{
  "num_hidden_layers": 9,
  "hidden_size": 96,
  "n_experts": 64,
  "experts_per_token": 2,
  "d_expert": 64,
  "d_shared_expert": 0,
  "hidden_act": "geglu",
  "moe_layers": [2, 3, 4, 5, 6, 7, 8],
  "router_score": "softmax",
  "normalize_top_k": true,
  "routed_scale": 1.0,
  "balance_loss": 0.0147,
  "balance_bias": false,
  "router_noise": 0.3,
  "init_std_router": 0.0126,
  "lr_router": 0.000542,
  "vocab_size": 16384,
  "norm": "rmsnorm",
  "norm_eps": 1e-05,
  "tie_word_embeddings": false,
  "optimizer": "adamw",
  "learning_rate": 0.00279,
  "beta1": 0.95,
  "beta2": 0.99,
  "max_grad_norm": 0.5,
  "batch_tokens": 32768,
  "max_seq_len": 1024,
  "train_tokens": 236800000,
  "max_steps": 7227,
  "dataset": "wikipedia_en"
}
Below are experts of layer 2 (counted from 0) of a mixture-of-experts language model. Rows are named router (the router's row for the expert), gate (a neuron's input weights, with its number), up (a neuron's input weights, with its number) and show model dimensions 0-95. Each number is 128 + 32 x the weight over its row's rms, rounded and kept within 0 to 255. Numbers have three digits each.
After each expert's rows: "comes after" lists some tokens at least twice as common just before its tokens as in all text. This comes from a sample of Wikipedia text that the model never trained on. Tokens count by the router's weight.

# expert 42
router:179160105124142101156178099173080117130127161068100146182103180128092178131113097151094112143205115063146130098141149148135115073099119115093125110135074088061169180095133079166138123085151153187155140142115154161127145129111181191128126127135092192153107151148121128101095147134090130147
gate1:133107123169163069099103107113073099074121136092108118165143172147103182148100158133143199085185115142142120169073108166091136102179137159102103149124133161106148165196052133107163140053163142168109115164131134120096073150123159155118098172151119150133060130092112139120097160107109125136
up1:102058135171191112128117113163101130059147175132131120197135103085054158166101191157120179152109117111116155158099141117190130107142135118102165105114126083110157132126086121126168119140150132124111127200132151119077154139137102143190150126092080113112125089141124119166064117100113212135
comes after: " ", "–", "201", "200", ".", "199"

# expert 14
router:162119108112124102162137135128196100093122087112127103094093108137148182197125136097177168159181181110187200158141152160071133125156143167120153141160157134081088071126123116089156126135130182159152143090178171107139178153135150156139096112136129104134120101146081189098149149091095091181
gate0:166142095137214107137158103163145136127155119142139108136138120077133130110118149129099140158128081134151116143177189150141088088073108080151104137168137101114060141140124126102109149113120088200154155125191147126194155147173140150220131182064056122120169104161129140127106089133136112099
up0:151123054162113146156143106120161109105118125208142103121157099151155148123136170155122147134116074119114151151189122198135133124097110141159072182133119143160075105112077102078132187130141111148157168112223139116182150166169122172179117117107097102151141083121100145108105092094120180092
comes after: " |", ",", " in", ":", ";", " September"

# expert 33
router:113176125078096121086142160188118146104103069154121095104119129135157137105090097140167151100199113134135122100123168110144169125114157101124186124126180181092076089194108089117120107087093191163097072123078141089181157110158152126166151160111073091108167130109168142140101166144136167140
gate1:114115083123203107141141153122216119156124141145111103126069121121150178137047101172102159121182143144135173137082187095120168118118163107128102120133094121112107123126119154138133121057113124112102124157130159130165147111134194101166166120041154122170111180136156145138153119087153063173
up1:178104102236147120132118088127117163191158150162092154104142128163109200114147134082100099126098157111175161178104068093111121089165160110140096144112122127177148122175124116079175216128185116132190127074139134129100123103139125147090100121101112150121117083113121142126150129126074128116
comes after: " of", ".", " in", " as", " for", " with"

# expert 35
router:178159157137170116118169161112142157103121126097087149100087151123118098200098129117143153172196117091130155149130106172110167138077178123141132091232096165123137077189131123081124117126129130162166168111137182149124128082159128162152099098121146142128166124088176081164190109134110109171
gate1:200127104113097135123154136110100135081136132101103142170125148140145145155039095137114165157160152173132109157125125157081180091092195095166152138182132165142148054135139086133136102093137086177157129076140194134112116112126086132171137208129150158111111156129146146116191096164145116173
up1:132112128175161106083097149079173176145116117197145086148078111131105085105150111075162092112088142125162199128084130189103094220130133074097113120138130133178093159156124133148118135160093078148132113089147162085147193110157104076130131160145115120146125138112104182152115134074142113161
comes after: " ", "1", "2", "3", "4", "0"

# expert 28
router:106120138124132122157128104131125099150180180136103144138158131140167146062108093148089090080091131113136086106127134086182085139138133107140035107069102106148186185116107176143140165164160083113168095098108124174103104135073086141113120079106185159136168102115159108166139160100119114054
gate0:126143142137162130149174133173190138178114132123090140109113158109086139165066133107161104168182142145106113133164161126124201151179164132117174154200152101139118090146120158081105107117160122182100081109195130133104099139177149083144134152132116131116119086130063146119073068069156122172
up0:122183176130126130134162142088163150107163100160111099135136155120085144155127166067160129169137123125090106107098171039120106151132166085091127104085093120116170127151119098118186153183109095158080168163145196102103080119091128161131161111071158098116152139152138097126091101065078076130
comes after: " (", " P", " the", " C", " S", "==="

# expert 16
router:126084139121104161163089129100122114155156178109093133127189114133164139057173089172096075062069115136071110127152094114160111130162144125161086126071088107165160200096103185159135172150177107118167103125094102139146126137068104135131100108127189150140122124104159118133148159120143111065
gate0:141170152147118139125122105164122209127127131127146118192122059145143205107076075155106134139110084159119115189177136111118153113138180154130084149169165158104128123156078144154115120104102077159174143127171161110132189189112098035174153111113120152122132137190109123127144120165120127121
up0:146120160115152141077064132179171125170083079222091107150113093140131146130154137145128162203127159160086132111187150199152074111127137132126128121177150160150161100071119138132122080097153067115140108152148178138109155177111122156117143135096096123117153109097120153168153081165078156142
comes after: " (", " in", " of", " the", " as", " a"

# expert 11
router:114075101142100126135175095101101122100148148108116140124130088121192166093168098145125070055087133110115109075141111104175062113110141118138097150083110132155180167075137158170152172184125101098141147156119173120185106160085088139079169077132173085162174118094126129158143108110114142085
gate0:133160140095143130084107149121144191072139101081084053122118129150145125154111138141145160166186147131103126067161143143114131120152146129103093140170215125063068167171183105131102181132126169147126078172141138149102109148131107173136108185127188118114099188123158086116165105154149098117
up0:138104189098165134086126223086108096160115078117069131095102125147109183109132141100123113141121171121145149117158081144098173168180177151067132162154133114178162170095106093133201107118126149115113136136125171091093127118111192145100170100116105150088120143065138158179162136095138133138
comes after: " |", ";", " ", "0", "1", " —"

# expert 58
router:077124122121123118168127100096142123139121169134117133107179100133152112090149081158076106037070119121111086109145086130184092170162123101165045122068098125158168205045098166156138156141143088127160104142121114120131112131104068139111133107132172131162139115139159137156118129147125126055
gate0:144153191053113132111121147103120140075155113103144106116049158085104134130062122112142078110147145101165076102147039096131152072192128123112122138106109097115046124166139136160119071103142087090087157115152140110157133125127190145128182110119133133151112165132146155107130181141112081138
up0:102067144108068132183174112115044121123188141108113052182115136156171090104097087121177101143111119132111126155105079141085147099097089134169148177143128076125079119151126120102166094178137165134160176125132128162163080154116072182138124117063129114105142121153096104160128128111152099131
comes after: ",", " and", "),", " |\n", ")", ";"

# expert 25
router:131133142107070105136087099159164166152118157176129122167103115097143087158143131099153103188177154130132106164134196183134186155136131151104156113156144094078166101123156050119087132092106094209110152089128112101095110112109095122126181118140099178140098159102080158166091128130150136202
gate0:085098039102129121105112129135114083125076096143125129116087107147107075147107194115129087142159127134178125187105119115155165140144077157054169121118159145071147124122140136097123097145079090190105153147125171139156197053087098112096143112066115185140117109111131125154132126144122082151
up0:134146095156198105174157112126105107114132107161109146171040181177133153120129105142067143102105137110158143084100122102124092148117116172096107142146114229151123211083134095163116129141074112137152137146143140080136156167138131149084179098097128070112145097089147171171113101125090140120
comes after: "-", "\n", " |\n", "\n\n", ")\n", ":"

# expert 48
router:082105116132088126179161107091095134163161179141097101129146104141140125090151084152089068057085135097137088084162131141177092147133110152117103148059088121155179197078112156159166154130167076113142171142114110160098097161085090149101101114113130131179143121092147106168125123109084139066
gate0:174161114099136161101116125121164103143137097083203149165142141113110118125125124131136126170181101136165123133129113157063157164101108094111136156121141106130079192118182104116150150101111096211087097166109142087109149126135224131114092121111211128100176151141108157116081093186159098158
up0:067157131105124176127154096127137095172141103108172140032162170121151070114135148198158135163153112118199137117191153122105174182119134154147179123169083140142107131122169174163151170148081112089141126128119115054166108135117120158114122099104131137185166146125136163104125084114089093126
comes after: " |\n", ")", "0", "1", "2", "3"

# expert 1
router:070124111159120140120148090102109132129157191129117148145158135131137130086138086147091082036061143105111101121137123076142051145114171116144058100057078157139186161105104175128116196156128098120157125132120152139153108160078067128119149116134149103166156145107152132160141156126134127063
gate0:156191091136090189086163160109114125161125133116179090140102099148082148152131138133081112168097151158123107188088162067118096156112169047142140134161174062102151141130154134108118122090148187116091119096171191129106152159139103117110162138134107077187097150155101167146102117156098103165
up0:133096157125122087098068114170205226165103077173112123144158103096157129124081152184088157104088105127136147098169136145147132078147090156132167086123120147145115088146136152136112127134172096108141171133179118139105155074165161158157084100076127111136107171193133075142144119122130183124
comes after: " (", " in", " \"", " at", " for", " on"

# expert 10
router:095100098125111156131148098083099123150122193126088145137192124142130165087137088144072103059091114137098081106164125118176093102103113143101063139072094117162165192108138176173168172138166108131144117133117094132122084174072069118080139087086124163154133142125135133119144138104089132062
gate0:151133099134073149120113118069124148113151103175089139104126158054121127101141116191109113119203186166142168147114095165147145117162124112129162128129148174153135172144108102083133121116103165108164146119171104147085145124164159154102171185175174161151054133125156075132149164203126111187
up0:150142125145128186117138102117081171118130122176114130196093099112178116076077166131109125152159144146131114124139105141140090155139111133157065115130121135120140173162140191150144117153068113017116118191140115096118107164139138094099139079073179114135103133205112107163120127127205154147
comes after: "201", "200", "202", "197", "198", "199"

# expert 30
router:066083107111133136148129109120101112192115180109119162123171157139149132078153101140102095053087119144123093095129098125172102147152131141157070118082093120160168179065117186140141186145171081118131103153110101132117094123087102124106083092123182152188109152115156150172100137092152129056
gate0:157126150112125120097176156075158092125139093138162165161102116137109152162120158146090148163160146164129186183165139181130127143085138186095126152138142115159113143167135109063177071117085092171141150083159147123164134142222210118162104128160116083100121127145080136108111090092128155173
up0:148120054085131126106069107147162103117100135098156122097159163111143156183089103166139178169145150096174150190187107170119133119148115096162153115072154161102148134094136155096070123176121122120145145133099153136159142134110126124108122112159126147203183077089142121136088106146084039178
comes after: " the", " and", "See", " did", " to", ")"

# expert 53
router:178164175190105155121086107133090143104155121171122132172092067115083108170080092126182093108122189119188088090113100116121072112104142140165166105113169152134136111143151150165147130178137157112076099120122150108096095159155113146133138166118139170080163154107080178152178081152099075141
gate0:185130140141168107120118123155117109118130037166125165154092151148135194148080148108111122161180127137153126130179103131011152153170148160146132167109131178119156117090098126110195129105144165111115107152155112079126083172153145139109131131096079142150097155113052174084145152125099119140
up0:105026084091118117094174128103134100172118112105107073089117134184107119050142142159084150065128136155104168155130142194161125105097129091123083161124147102154127200134090087127135134100125141133141161103099177116190150145133125136174152158091077071112112093121147092114136165160129137139
comes after: " ", " |", " |\n", "0", "1", "2"

# expert 61
router:081116109124127138152108126121121114154117160141097111107175115124164154079130116125096094049067140118100104104162098091175074141161144084151044098087106113154174168101077176157143191135156050138185109147129128152132110126091068147112121100128175129175133125111160146171150145116123137063
gate0:140173137085078184158120135069083163115144102157149103174124138174120136176144156170155127174147087167085163149155096152078126133104164146116149124107201152133089100103149127124140128102143152120110120120098164126192166060103114103093166165086178184142156184109085184114179134105144117142
up0:101151101071076160185140124173114124056130142108137074192130141149154118144114134132150171160129115132156144106159187130087158088059097105111140164184120138127131111075166126174158162106197090163146114129104088162134099110114119096145116194109186098135139128190102099123149146134195141152
comes after: ":", " at", " and", " of", " on", " with"

# expert 62
router:138076118111157109115097153087083124109102076138128147100114125095126122128149149176077180195199096137104138134114114092095159073102089080184145122132102081125166094173181095082139134075118151063147180136098177143139108116098175085086114152160069093118116095117135161116158110099125147149
gate1:146144142080137114130125150108129113136166110081120094126076135161126175113124123092105195145124123098169232108161103124083176122128044153152148136116125118128070083183102101084159127151151142146132124188099149120093137190108115108122103166143127116070209114166129136102187150112156100104
up1:137180110128143138155154037175166160116092109147149145117106090085138132152126108092160098128178148097138126076167146145179088129145132095091181143160122152081139160066137142141105158149133074157130107121178166138123171125149133227130139073130161148145106110058136103171091084155096106139
comes after: " ", " (", "–", "6", "th", " medalist"

# expert 40
router:065133101165145163157099121076111120149140192152058116110199102129156120078139084162094093061080122130124108118154118112164119124131115111146083132065106138121166164076105161193163175151149061121169129137130131147123095150078070125120117120121181105155136126118171107136104161130133135058
gate0:084141151143182073151093112153177119114125156151101113161127134143162089140095115103147153134161125102113192130083145142084158147146091081167164140159129193089091124155134175139124109098062133168128112117119148100176125196130111154090097122035088080122139120165091164074149178090123167144
up0:123188105094106138108114086082168123150123139079084182112111142129139177124179154126068134118140105119123060139048128037115158067195157136105154130113149111095083141155090185121108111115156132102083126148126082168116164090126173121101142078175148115138150113140118156149147155141096174102
comes after: " |\n", " to", " with", " by", " under", " of"

# expert 19
router:071140175146166167158149066148171149159127173069118057150148113107126083131164140083156171179173143138171105114151133163101137163107097164112173105102173071160120113162156091144114153063093170124111131114132110163080158127123094148178086170177092095120104086102078131133147132154126116137
gate1:110117161101171133094192132099188121159177086104163090141110126181104142159127150117176175117145152136174157133084145114121116119108114102127151191127128105129122107159130192128173134111145181116114110116176143107150166095150144079222108134153129083144164162111085184059179124166091097157
up1:142085144187160124146147185055042091124074183130185120176144056109120173150133155126111103105124090106137101110114103155116128144150149167131110135171146123182125133155146085141164069109115128108132148155154127101143159132135104106055081097114139137144141143193152151143098103157210128101
comes after: "\n", " |\n", ")\n", ".\n", "\n\n", "==\n"

# expert 43
router:097095130120129154154089103118131080139161148131099150096184106172154161070117171143072098055089146124123092122144124108178100177152131097135044091090123115134134177107090178136185155131161106137167106155106089158162112108072078110108156132129200141156133137114135156148165168132147112064
gate0:154147086132085197116212106133170118204161154162120107149113067112115166131136128091154134141170168126128200143136115138117141109141094123144146102128142070087131088156103122157069102125103127091105092120205158118174135153147104108127135177141135070084159122137052162085138095161113104116
up0:152125100183104144125158093105079123109108174130099147153171177122106107187127137142125130061109152133097116076105182121144114103147191164130083109131100075089125095176120097104119120093137136139115173147081093189119093128130140068216123136142098084135126187166117162104137178146057112122
comes after: " the", " a", " in", " of", " \"", " his"